config.toml
n_layer = 10
d_model = 256
n_experts = 256
experts_per_token = 8
d_expert = 32
d_shared_expert = 128
activation = "swiglu"
moe_layers = [0, 1, 2, 3, 4, 5, 6, 7, 8, 9]
router_score = "softmax"
normalize_top_k = true
routed_scale = 1.0
balance_loss = 0.00987
balance_bias = false
shared_expert_gate = true
init_std_router = 0.0101
lr_router = 0.000588
vocab_size = 10675
norm = "rmsnorm"
norm_eps = 1e-06
tie_embeddings = true
optimizer = "cautious_adamw"
lr = 0.000678
beta1 = 0.95
beta2 = 0.98
batch_tokens = [16384, 32768, 49152]
seq_len = 1024
train_tokens = 348700000
steps = 12157
dataset = "wikipedia_en"
Below are experts of layer 3 (counted from 0) of a mixture-of-experts language model. Rows are named router (the router's row for the expert), gate (a neuron's input weights, with its number), up (a neuron's input weights, with its number), down (a neuron's output weights, with its number) and show model dimensions 0-255. Each number is 128 + 24 x the weight over its row's rms, rounded and kept within 0 to 255.
Before each expert's rows: "mostly gets" lists some tokens that are sent to it at least half of the time. This comes from a sample of Wikipedia text that the model never trained on.

# expert 114
mostly gets: " D", " G", " Gl", " W", " Br", " K"
router [110 138 101 124 113  93  94 156 143  85 157 120 110 142 110 115 121  71  89  99 138 142 103 100 157 118 167 149 159 148 165 120 110 120 100  91 153 104 122 146 153  87 112 109 139 106  89 179 170 165 124 125 153 123 110  90 131 147 115 157 103 119 109 119 104 120 142 129 158 142 101 103 106 129 103  93 158 143 134 120 140 103 148 147  85 126 141  97 148 160  97 144  97  86 163 100 104 154 134 157  86 166 121 143 116 153 114 142 126 134 142 106 140 121 110  89  79 133 182 133 119 170 142  88 167 145 105 143 157 140 163 145 110 124 110 141 114 114 131 153 124 136 152  97 162 149 110 111 114 168 118 103 152 138  92 150 155  87  99 123  92 118 144 149 116 107 151 129 171 135 104 137 177 137 107 112 114 113 135 171 128 146 132 157 163 116 151 151 124 139 177 114 110 154  93 142 144 132 151  93 112 144 140 115 137 149 123  94 122 164 177 166  86 147 115 109 159 109 146 141 116 144  97 144 171 161 146  99 105 131 111 152 159  94 124 155 120 130 126 148 129  97 142 142 138 122 129 100 166 122 132 108 141 116 117 128]
gate0 [ 89 103 104 152 135 148 157 143 139 131 125 112 131 109 189 106  90 111 127 136 130 126 137 111 153 147 130 139 107 102 149 128 147 132 180 131 131 118  97 137 153 122 141  84 119  95 122 166 128 125 128 105 122  84 181 135 113 115  93 147 125 116 100 108 131 134 152  77 137 131 125  90 190 139 118 143 149 105 148 113  96 137  62 116 110 132 121 129 147 102  98  96 105 116 152 156 114 138 117 143 115 125 149 153 162 104 110 124 109 160 150 104  91 150 123 107 122 103 113 170 101  93 104  84 170 129 102  96 118 168 156  81 138 161 149 111 115 112 117 124 107  87 154  85 157 169 147 148  93 134 137 131 119 127  92 115 142 116 159 153  87  91 131 144 151 155 155 147 162 101 128 125 152 148 120 150 169 123 119 150 103 109 130 148 137 135 102  97 134 173 127 135 111  87 124 119 139 138 138 134 169 141 118 111 155 107 115  87 150 140 115 159 132 122  98 141 124 141 168 107  81 180 198 127 128 145 106 132 136 111 121 159 119  77 117 126 116 122 163 151 131 109 103 174 163 118 131 138 155 128 100 136 120 112 110 157]
up0 [139 152 142  95 132 115  81 131 151  95 125 156 126 112  42 136 166 140 111 110 124 116 113 156 111 121 112 122 146 165 112  93 109 102 117 140 135 150 119  88  98 132 130 143 136 190 106  73 126 125 162 104 110 162  85 119 103 166 162 116 150 153 151 114 128 119 108 140 128 133 141 156 127 141 133 117 119 165 112 152 159 143 194 119 120  96 136 128 128 156 123 154 153 139 119  95 139 128 143 122 183 115 110 127  91 150 138 121 159  92 110 147 161 144 147 156 135 151 118  75 137 158 147 153 119  83 125 163 158 115 110 174 104  86 158 100 140 151 126 100 127 148 110 150 125 104 123  98 149 115 127  89 135 116 148 125  94 161 138  95 138 108 134 128 100 127 135 102 102 139 111 128  79 117 143 143 163 144 157 123 127 161 102  98 130 136 163 150 135 107 160  95 141 159 104 145 137 101 135 135  85 130 171 127 101 119 142 144  97  99 127  92 125 155 148 132 119  93  67 151 152  95 109 129 131 105 128  94 133 135 133  88 129 152 150 152 159 129 107 116 138 118 161 104  85 153 148 111 121 150 155 119 126 173 145 106]
down0 [111 112 155 137 129 131 141 143 122 144 132 117 102 174 129 128  95  92 136 142 124 120 121 122 178 133 114 156  95 190  83 104  72 133 156 133 119 111 195  95 160 148 116 116 131 111 134 155 103 132 115 110  98 161 141 123 146 126 121  90  96 106 115 126 113  85 130 134 107  91 141 111 115 142 145  93 142 118 111 159 123 147 119 130 150 101 127 154 108 136 148 136 130  76  95 112 129 119 150 127  88 131 149  92 138 158  85 107  83 137 139  90 134 156 133 129 107 103 147 136 126 114 128  71 144 168 134 159 123 128 121 160 112 129 134 144 125 125 139 150 138  90 176 106 112 135 110 120 143 136 121 140 117 118 110 130  23 128 139 146 149 132 144 125 134 135 109 147 103 175 126 182 170 150 134 142 146 121 128 123 186 142 105 138 152 135 140 143 117 127 143 176 130 143  99  93 125 175 129 127 130 136 142 129 146 106 127 125 111 184 101 119 142 105 151 144  87 163  89 132 140 146 112  86 116 140  99 174 186 142 121 125 133 136 113 142 146 139  89 138 140 141 136 117 136 114 193 123 105 138 161 107  87 131 115 130]

# expert 187
mostly gets: " water", " power", " River", " gold", " company", " large"
router [109 103 128 127 113 118 120 140  97 114 136  98 158 142 134 166 194 133 141 110 145  83 165 166 129 125 134 128  88  93 108 124 139 115 104 161 114 135 138 103 148 163 142 125  91 134 143 160 103 106 121 126 137 163 119 148 168  83  85 114  84 135 162 148 128 156 144 170 116 144  79 127 110 150 141 124 131 132 133 151 132 110  85 120 178 152  98 148 116 126  90 107 111 137  91 118  98 126  98 157 121 112 156 128 100 105  99 119 155 125 114 173 125 132 134 101 104 120 142  84 108 119 154 120 129 171 111 151 153 133 164 107 139 128 130 132 142 151  84 101 163 133  84 190 136 159 125 105 134 152 147 159 198 183 164 170  67 124 140 160 142 117 124 109 138 126 106 161 104 127  86 129 119 126 136  92 119  93 129 160 137 151 106 129 124 129  88 132 146 109 117 170 115 109 166  83 143 114 120 104 123 151 150 122 134 129 116 158  88 130 118 153 124 144 121 128 136 100 104 127 136 147 159 144 113 106 168 109 140 136 104 107 129 170 127 101 129 157 125 163 108 154 142 147 123 125  91 109 127 142 153 120 123 115 172 115]
gate0 [159 110 134 137 143  89 128 109 130 116 121 136 158 120 124 137 171 125 166 142 104  97 166 101 146 124 142 126 109 116 158 145 162 116 109 143 123 149 119 143 141 148 172 150  93 186 171 110 123 104  78 111 154 132 114  89 167 102 159  95 114  95 113 120 119 126 119 135 141 176 145  82 127 111 172 127 133 174 123 121 126 125 126 118 128 117 126 128 120 136 110 108 142  67 104 140 111 105 130 122 166 150 138 157 116 113 182 106 123 118 111 139 123 107 137 122 144 160 127 116 142 108 188 136  93 135 137 166 155 122 132 133 141 152  87 139 118 177  95 152 123 111  99 160 110 156 124 104 126 135 136 130 158 108 149 128 167  83 160 127 174 167 149 123 130 167  82 165 109 136 109 169 142 150 148  81 114 123 140 127 155 133 103 120 143  77 118 121 101 154 136 196 163 155 136 167 144  70 140 119 168 120 141  95 146 143 103  88 145 143 125 130 121 165 106  87 146 139 118 117 134  96  81 156 167 137 147 116 151 128 112 106 119 153 121 110 115 159 131 143 125 115 162 113 166 132 117 122 137 135 130 109 131  93 150 134]
up0 [144 118 126 122 148  83 146 153 116 120 123 135 148 101 158 114 140  75 182 147  82 149 118 101 109 111 127 112 127 119 102  88 132 146 116 117 111 176 118 112  73 129 177 132 126 105 166 134 153 125  98 136 132 118 138 116 175 114 115  77 117 109 142 127 146 113 168 133 124 180 143 104  82 112 133  89  83  98 116 152 126 123 120 121 104 133 148 113 145 108 107 116 135  75 146 150 143  95 124  95 153 139 148 153 185 113 163 118 135 127 103 130 115 101 145 138 111 107 133  98 145  55 127 148 117 101 151 152 167 134 137 114 143 168 122 122  98 163 124 134 108 123  86 135 107 151  90 114 117 125  92 136 163 105 120 129 136 126 150 131 158 133 143 125 141 151 101 115 125 122 117 168 106 127 107  93 118 149 122 112 112 160 108 162 156 127  92 137  63 158 138 156 132  99 122  95 158 116 118  97 126 122 136 131 150  77 112 159 125 110 104 125 136 181  99 126 122 143 174 109 102 136  89 121 180 109 149 118 127 136 134 150  89 149 160 144 107 134 117 132 111 139 149  93 146 126 114 146 105  93  95 164 154  88 126 145]
down0 [ 69 169 115 130 143 173 114 127 129 122 125 114 103  92 104 109 108  88 136 132 130 170 145 159  85 146 106 130 137 130 147 155 144 136 107 150 111 146 136 132 119 120 112 116 167 104 128 141 120 114 103 138 118 130 117  98 112 174 114 114 113 118 117  88 154 117 113 140 109 121  89 182 163 114  96  94 138 119 134 150 141 127 115 147 118 147 120  99 118 148 137 156 113 118 134 102 108 163 105 123 103 176  99 122 105 137 118 144 134 135 129 133 159  97 120 130 127 103 121 136 170 148 108 129 133 117 151  79 115 117 136 127  98 138 131 141 121 124 114  61 170 106 147 151 146 134 114 120 159 197 126  99  95 105 125 107 103 180 157 125 102 118 156 128 119 140 181 142 124 147 138  76 102 130 131 100 141 137 122 154  52 155 129 133 135 164 141 104  78 132 135 125 147  94 145 122  95 143 152 111 103 184 114 153 157 110 127 112 117 159 112 114  93 106 111 120 107  88 126  97 107 182 135 174  77 128 126 133 165 111  95  76 159 141 150 124 120 119 117  71 104 162 132 120 126 100 153 125 113 156 135 121 128 140 132  93]

# expert 87
mostly gets: " area", " company", " club", " station", " town", " village"
router [123 159 129 110 100  99 103 146 130 185 140 121 145 105 161 155 146  92 160 112  89 135 149 135 113 129  96  67 163 112 148 141 146 128 137 121  69 182 122 163  89 112 138 104 100 151 150 101 120 151 106 125 124 140 120 148 158 121 156  75  64 121 140 104 137 110 116 134 112 127 120 138 109 152 159 142  97 126 132 122 130  90 104 143 142 161 107 132 119  74 148 158 113 109 121 146  97 137 141 100 143 131 175 119 159 120 175 177 111 151 121 124 124  98 148 145  84  91  97 115 111 154 157 107 130 169 146 110 100 121 117  90 127 135 142 159 149  90 109 118 140 126  80 147 109 132 119 153 148 117 101 123 139 107 155 135  72 132  97 137 137 153 149  81 116 116 170 121 143 147 143 112 126 152 132 125 107 145 115 159 160  99 156 148 159 158 103 102 124 145 146 119  76 122 149 135 139 167 164 136 144 159 107 164 150 113 112 152 104 124  96 139 126 137 102 101 162 138 126  90 113 133 108 126 131 120 120 132 138 142 164 107 179 140 118 112  81  98 131 108  87 140 144 102 130 166 147 131  89 116 133 138 122 113 151 108]
gate0 [153 188 119 110 139 126 105  94 137 161 107 141 122 133 127 152 156 159 139 173 160 173 121 127 115 106 161 100 152 117 162 170 137 115 140 156 102 154 122 147 115 134 163 148 126 164 143 122 106 131 118 114 124 146 141 131 151 132 174 110 122  70 112  88 122 113 114 162 198 107 137 130 112 132 152 125 150 176  99 155 119 105 171 124 159 137 113 143 122 110 120 150 119 106 136  90 115 133  96 137 142 127 153  86 137 131 129  96  98 115 119 142 146 133 147 139 108  94  87  93 134 137 124 111  97 127 125 114 161  74  77 121  66  92 143 145 166 103 136 142 179 136 123 127  89  99  74 135 147 155  60 102 129 163 137 119 116 135  87 127 128 136 121 138 138 121 150 109 152 142 117 139 143 163 131 103  99 126 143 162 132 117 132 104 121 103 120 125 111 142 103  97 124 138 116 183 189 127 141 122  96 107 129  88 123 146 142 151 152 183 119 123 137 167 140 118 142 112 107 109 110 113 136 139 112 142 132 131 156 144 152 117 124 135 119 102 147 114 112 184 124 124 121 125 112 138 131 179 107  94 126 113 130 129 169  78]
up0 [109 110 107 103 149 178  78 165 122  99 134 149 136 112  89 106 111 137 133  92  91 106 130 123  95 101 119 105 127 124 111 194 100 122 165 143  95 122 158 130 105 156 138 136 134 126 121 135 120  98 193 143 116 139 140 164 116  91 111 137 152 120 105 108  88 147 120  99 136 126 166 125 112 122 132 135 135 115 149 134 135 140 122 184 126 150 153 140 153 140 139 132 173 126 136 137 148 135 140 148 171  97 120 124 136 121 155 132 136 136 150 125  84 112 133 148 127 136 126 138 117 148 165  89  89 118 123 106 144 143  81 156 127 157 165 128 115 114 145  66 119 108 187 109 167 100 178  99 104 143 110 139  86 184 127  92 103 128 125 106 101 112 145 115 145 154 159 128 135 125 141 125 168  98 128 148 151 102 122 130 134 135 172 179 124 128 135 127 144 102 135 130 137 121 102 106 155 137 104 159 118 132 133 108 154 153 148 112 159  91 156 130 139 122 171 129  89 132 190 130 128 122 145 112  53 108 129 136 117 150 113 131 144 122  98 152  92 102 144  92 116 136 109 165 165 152  94 164 168 124 121 114 136 158 146 126]
down0 [145 113 130 147 150 112 114 133 135 153 101 153 133 122 189 141 129 133 110 102 117 132 122 107  83  87 121 149 102 127 114 108 136 124 140 159 154 133 170 119 144  75 136 133 134 175 143 109 115 158 141 103 129 170 102  95  54 125 128  86  71 147 128 108 108 128 104 108 137 133 113 148 137 165 121  89 139 115 131 130 135  88 129 102 190 149 101 118 124  92 141  92  67 171 130 136 147 106 154 114  98 135 134  84 141 136 113 120 110 154  77 102 122 121  94  98 158 123 134 149 111 142 107 118  87 127  86  92  99 103 107 129 120 145 119 157 147 169 157 144 126 157 158 135  99  93 125 140 138 156 128 151 122 140 119 157 146 116 100  81 172 139 139 159 146 129 127 136 158 121 139 135 118 120 129 111 160 137 116 141  74 134 120 132 153 106  88 102 154 123 139 144 161 109 168 141 101 139 133 114 133 159 137 155 129 105  75 124  91 150  98 136 122 108 118 113 152  78  79 135 173 123 100  78 142 146 130 167 130 140 179 120 111 115 133 101  93 137 117 144 155 124 123 119 162 130 150 146 110 112 123 132 124 153 112 134]

# expert 90
mostly gets: " G", " Z", " P", " V", " Š", " R"
router [110 148 121 164 170 130 107 134 108 101 136 110 162 121  84 143 131 118  98 120 103 121 136 124  94 152  77 142 105 146 110 146 101 124 169 114 119 175 112  70 129 132 127  67 139  97  80  95 169 117 176 119 137 142 150 157 130 141 132 155 110 152 134  98 110 129 113 144  93 167 121 145 147 126 156 115 156 146 115  84 126 147 131 133 129 107 107 155 114 153  83 116  88 105 177 111 126 151  94 100 143 128 125 105  99 123 134 149 115 119  75 122 143 103 119 150 112 114 122 157 157 144 140 106 124 129 111 146 129 114 131 155  98 118 154 100 137 158 124 145 162 126 148 102 136 144  65  94 115  82 127 128 156 119  88 121 129 137  94 119 101 118 168 165 143 118 185  92 126 195 107 119 151 144 133 120 122 165 136 124  90 141 104  96 138 115 149 122 107 158 121 145 111 202 101 129 162 117 164 108 146 157 151 118 124 111 123 137 124 106 134 114 133 145 125 147 143 154 176 115 117  92 114 137 157 123 124 104 117 140 133 118 130 104 120 152 134 142 139 132 170 153 153 133 114  76 149 138 146 130 108 155 126 180  90 122]
gate0 [102 130 107 113 122 103  99 148 143 117 127  91 131  93 140 142 149  83 103 122 151 105 151 134 164 120 149 151 130 140 128 104 115 112 101  91 124 120 140 106 131 146 141 140 186 134 150 140 115 109 105 139  93 132 119 147 119 107 126 132 140 144  67 132 130 113  82  83 103 119 126 134 150 114 129  80  98 101 139 174 103 100 118 113 149 159 154 147 133 158 111 135 155 109 129  95 138 109 108 107 136 120 169 160 140 129 124  80 148 171 105 113 104 128 147  98 129  92 149 160 142 112 137 151 141 184 107 108 162 145 159 139 117 164 144 160 177 110 139 147 137 105 109 113 138 126 114 146 122 134 183 151  61 156 151 144 137 150 126 138 135 118 151 130 137  89 143 128 130 115 124 127 109 126 121 114 139 131 121 122  83 169 149 127 139 122 142 146 152 132 139 148  99 140 131 134 126 129 139 114 174  57 149  94 115 165 100 111 174  93 130 104 203 149 164 135 130 129  93 121 157 119 152 134 155 150 163 127 122 127  73 169 100 168 165 139 132 146 112 132 116 120  83 134 127 138 131 125 140  92 161 122 189 100 159 126]
up0 [ 98 102 154 131  99 167 113 123 117 138 167 147 114 153 100 130 169 166 119 159 124 130 133 173 152 134 107 115 106 149 108 101 113  91 113 118  71 116 137 128 130 132 159 149 196 145 115 110 101 132  96 154 104 123 114 177 158 119 183 165  93 125 113 171 109 151 144 161 140 134 108 109 129 111 133 127 154 130 159 141  98 134 144 138 135 134 142 104 121 100  89 164 110 152 103 108 122 141 131 125 126 104 125  81 119 159  83  77 134 113 168 114 137 104 134  98 120 131 154 121  74 148 101 110 125 148 117 130 126 111 149 131 142 156 148 130 138 167 163 139  88 144 140 108 199 105  99  92 117 160 166 136 150 120 102 167 124 142 131 122 135 156 113 144 137  96 135 128 128 142 172 132 126  90 140  93  97 117 127 124 106 128 179 113  96 113 130 116 118 123 140 112 122 141 137 141  82 184 141 132 150 141 107 129 150 185 130  98  91 141 150 163 151 133 123 164 107 144 147 167  93 111 136 121 147 120 171 122 157 100 124 117 144 129 143 135 154 130 138  78 127 145  85 112 131 145 104 155 155 130 118 153 153  89 116 108]
down0 [115 130 163 128 139 108  91 216 100 129 143 175 127 134 126  72 142 178 145 100 160 123 170 146 126 114 126 101 157 123 128 105 112 112 155 137 127 100  92 144 128 108 145 114 109 112 130 102 146 112 103 132 117 103 143 159 143 111 119 151 134 110  83 161  70 115 124 129 155 122 139 102 152 165 146 124 129 182 159 117 161 148 151 126 142 128 112 103 122 143 123 118 169 184 121 147  89 152  87 165 116 132 110 159 147 128 103 122 128 147 117 111 144 137 105 132 122 105 130  91 100 151 154  86 124 154 109  96 159 146 113 118 121 126 138  82 151 118 133 126  75 144 131 144 120 146 108 123 139 125 147 161 139 139 125 148 128 112 103 138 121 142 161 112 104 110 121 124 133 135 129 132 120 113  90 113  89 129 100 121 124 114 117 132  89 147 113 144 129  83 103 122 119 124 148 128 134 128 145 146 140 137 123 125 163 181 104  60 103  83 147 102 154  99 111 112 151 141 151 101 121 108 142 126 159  79  99 174 171  85 102 155  79 134 155 131 118 111 154  81 113 166 129  89 107 147 144 114 141 132 148 102 115 138 166  95]

# expert 255
mostly gets: " H", "H", " William", " Royal", " Henry", " Harry"
router [109 138 139 120 126 100 149 161 120 109 146 127  99 151 128  99 127 113 105  96 146 130 154 121 166  94 157 170 143 144 100 120 129 133 127 119 119 112 166 155  68 108  72 129 119 100 120 138 122 161 150 151  88  92 116 124 138  99 101 119 112 155  81 174 118 143 152 110 107 151  97 138 134 143 137 106 159 145 124 107 120 138 131 110  94 125 162 164 165 120 130 100 137 129 130 119 111 136 128 163 166 167 116 117 102 120 136 134 156 124 131  90 105 122  87 100 137 132 151 115  99 149 165 128 163 106 116 151 144 181 143 172 136  90  89 175 186 149 101 157 127 132 117 159 137 172 129 108 108 146  87 131 102  97 149 190 120  80 112 132 145 120 135 123 130  72 114 114 139 149 120 111 130 120 147 111  91 159 125 165 152 106 109  97 131 121 164 172 117 123 122 124  80 115 137 125 126 122  89  56 118 161 117 101 148 108 152 125 117 149 133 100 121 151 140 114 135 152 103 145 130 113 131 182 164 164 139 120 139 131 151 141 164 123 127 131 134 164 122 127 134 123 146 151 120 151 138  92 145  85 147 148 112 150 113  86]
gate0 [124 118 141 138 137 117 145 119 100 145 120 110 130  93 117 160 117 103 108 128 122 124 177 144 154 160 141 132 141 139 175 125 174 150  92 144 117 148 143 120 101 147  96 161 153 112 132 129 114 132 136 127  71 105 108 102 115 100  95 145 128 158  99 130 109 134 139 130 142 130 114 124 171 153 142  98 105 125 138 132 158 131  98 120 104 114 142 133 102 184 148 130  87 136  88 107 111 116  74 143 133 128 152  95 142 123 157 149 100 205 120 105 131 129 110 117 128 148 131 141 141 105 173 159 125 160 107  95 115 161 147 151 157 106 157 161 135 135 111 138 137 118  92 143 149 126 115 131 130 146 129 175  88 161 123 146 164 100 110 143 142 104 135  67  73  96 107 112 112 124 110 129 164 153 151 105  83 145  73 115 147 137 141  85 135 112 121 122  83 124 150 130 120 154 122 107 130 124 113  82 109  81 145 110 107 134  80 104 164 111  85 134 144 123 182 120 139 129  95  73 107 146  92 118 152 157 144 139 120 142  88 138 168 153 132 112 143 121 145 143 103 155 124 100 165 143 102 124 119  92 111 120 101 122 115 164]
up0 [125 126 154 109 150 129 157 127 165 111 109 122  92 129 116 128 151 160 149 103 135 110 102 143 134 100 114 122  84 108  88 153 131 130 183 129 122 123 102 122 164 121 143 102 118  92 129 111 114  92 123 154 150 123 153 154 159 169 160 105 134 100 156 147 126 134 136 141 126 177 116 121 145 122 101 153 117 128 130 137 135 124 117 121 132 130  89 153 108 118 154 131 135 121 150 150 118 118 187 113 109 142  70  99 126 135 111 125 120 110 138 146 116 128  82 131 153  99  93 137  86  86 123 101 127 105  98 134 121 109 133 119 118 139  97 101 134 101 136 157 153  90 117 107 114 181 111 143 138 124 113 100 114  94 139 138 108 174 125 124  98 143 148 180 159 134 150 101 148 126 154 176  70  86  96 138 162 132 187 148 134 134  95 120  98 129 111 142 190 147 127 115  89  98 140 144 103 152 133 146 139 181 122 110 157  83 156 163  94 140 156  98 114 135 108 142 104 116 188 153 171  95 129 147 131 132 128 133 124 112 182  89 113 122 118 154 128 118 100  88 132  87 127 125 100 168 123 153 134 132 157 134 161 149 112 103]
down0 [136 162 135 130 135  89 117  99 104  81 137 112  77  84  79 107 122 126 162 138 134 108 136 100 184 159 136 130 138  90 151  66 165 154  76 163 128 143 125 125 126 107 134 155 126  99 130 131 144 136 124 125 164 142 115 130 115 128 126  75 107 102 134 140 123 134 134 158 115 108 113 105 130  99 148 140 145 110 140 148 171  86 118 111 157 103  73 151 111 122 148 161 127  98 122 142 115  85 150 147 115 157 151 124  98 101 117 178 155 126 129 111 143 115 159 156 145  77 118  94 112 157 131 160 133 135 174 136 107 100 143  96 143  88 131 158 124 127 128  72 141 137 117 129  78 131 153 119 139 160 106 140 110 104 137 161 144  96 131 125 177 112 151 116 104 134 124 125 121 127 120 125 110 118  96 142 120 139 133 124 145 112 173 123 103 147  81 155 108 133 125 116 153 108 149 115 106 174 137  53 106 137 133 159 117 112 124 140  89 105 110 137 164  88 119 160 161 173 129 137 136 127 114 115 148 162 103 119 135 105  92 134 124 112 186 131 135 123 126 142 129 124 139  89 112 129 116 111 127 109 146  66 133 119 152  93]

# expert 33
mostly gets: " down", " up", " water", " range", " size", " mass"
router [122 144 130 168 134  88 136 163 146 129 127 120 128  87 180 150 152  97 164 131 108 147 126 124 123 128 132 100 112 119 124 142 137 136 104 105 108 141 136  83 123 168 182 139 169 118 108 113  98 145 145 139  97 146 108  53 179 108  95  82 124 158 126 164 128 136 122 142  95 107  90 153 126 128 135  96 100  87 130 107  97 112  87 146 146 176 108 128 141 134 124 129 165 135 104  70  97 141 125 109 107 149 125 148 157 117 129 134 106 157 100 132 132 129 120 118 128  90 173 114 129 132 154 119 119 124 119 127  98 116 133 131 107 145 154 173 142 116 124 126 182 146  97 127 114 125 141 170 114  98 167 136 108 145  68 169 116  97 103  94 172 103 113 112  91 118 148 113  84 143 137 129 111 147  90 169  75 135  89 104 110 137 142 114 163 132 152 170 129 127 136 134 105 115 124 153 164 144 169 105 116 102 108 109 126 128 137 143 135 109 130 101 146 135 117 129 147 143 127 128 137 160  89 131 134 162 137 171 138 171 111 119 104 133 161 118 102 113 158 134 104 120 106  84 161 119 116  95 111  97 139  92 132 144 107 145]
gate0 [111 150 152 129  74 122 169 152 127 103 140 114 115  98 165 119 118 103 138 144 127 178 113 141 127 141 112 114 119 140 140 151 141 114 126 145 110 138 132 104 120 150  91 189 156 101 161  90 113 158 119 123 127 109 130 128 116  95  78  93  86 151 142 132 126 131 108 129 112 125 107 194 176 155 104 148 116 150 159 125 124 129 126 171  84 163 101 119 168 102 179 154 118 122 131 151 171 128 119 138  61 134 184 123 124 170 142 124 122 105 130  90 138 113 108 160 121 129 137 134 142 127 127  96 112 140 149 120 115 106 172 128 157 110 160 108 132 149 109  98 110 139 128 132 113 120 146 108 149 105  82 130 121 126  91 120 104 118 145  89 148 160  62 103 159 112 141 127  81 165 135 129  92 113 118 143 137  87 119 180  96 170 144 129  95 134 132 149 125 114 113  81 114  70 109 114 140 143 136 151  99 132 136 139 143 108 105 154 144 106 158 109 123  98 131 127 128 128 143 109 101 141 133 111 124 111 119 130 149 128 128 148 152 117 130 123 121  61 114  72 146  95 155 112 145 126 134 108 148 117 140 121 155  85 146 153]
up0 [107 139 169 130  81 141 180 181 119 103 128 125 124  78 154 131 110 106 135 148 116 187 108 120 139 138 124 109 103 162 150 153 144 131 104 165 113 151 139 119 111 175 119 168 170  85 168  85  96 125 132 140  96 137 131 114 117 107  67  81  92 155 127 146 113 152 111 120  80 132 105 205 168 156 117 140 117 152 148 147 131 102 127 144 112 165 106 127 137 135 180 137 105 134 140 118 164 133 126 121  81 122 175 137 125 157 124 108 116 108 147  89 131  97 112 125 127 109 138 123 120 119 145  95 106 164 144 144 102 103 162 138 142 142 171 105 115 156 115  89 104 134 120 142 107 143 151 133 134  91  94 156 133 133  83 110 114 135 159  85 145 156  72  93 140 123 131 121  86 143 128 116 109  98 109 147 128 106 110 185 108 158 131 107 125 148 120 149 115 132 126 114  95  81 119 108 145 128 108 125 108 119 144 123 155 114 127 150 138 106 151 113 118 110  99 149 121 129 141 113 113 154 136 115 135 115 123 122 177 130 105 113 138 130 128 140 118 100 104  60 121 112 144 100 144 155 130 104 154 124 137 137 157 116 153 152]
down0 [126 101 140 145 174 109 124  79 149 138 121 101 152 122 150 113 152 143 138 134 105 142 125 118 138 141 118  79 189 122  95 116 110 148 102  83 158  57 119 175 134 116 147 128 127 123 123 113 116 163 125 101 118 111 127 117 135 145 177 115 181 127 164 131 128 101 156 153 113  56 104 126 143 119 165 131 155 168 139 125 142 130 131  69 143 114 168  94 102 131 150 174 153 156 128 137 112  90 132 108 109 161 112 132 124 120 100 134 130 142 118 139 110 146 156 151 102 134 111 110 106 135 181 160 155 105 128 128 137 142  87 116 112 132  81 125 118 114 149 123 124 100 142 141 166  94 132 127 143 157 157 109  57 137 125 122 130 142  97  90 100 112 163 167 136 171 157 127 165 144 114 131  78 122 118 137 128 146 147 152 138 116 112 131 107 143 126  99 164 129 151 126 123 141 120 146  63 131 143 145 138 140 152 130 137 118 140 153 131 198  98 153 110 128 174 138 137 142 150 149 144 157 117 112 126 140 115 139 113 100 114 143 136 138 100 141  91 113 119 134 154 138 147 149  86 122 186 151 113 122 162 115 138 132  98 118]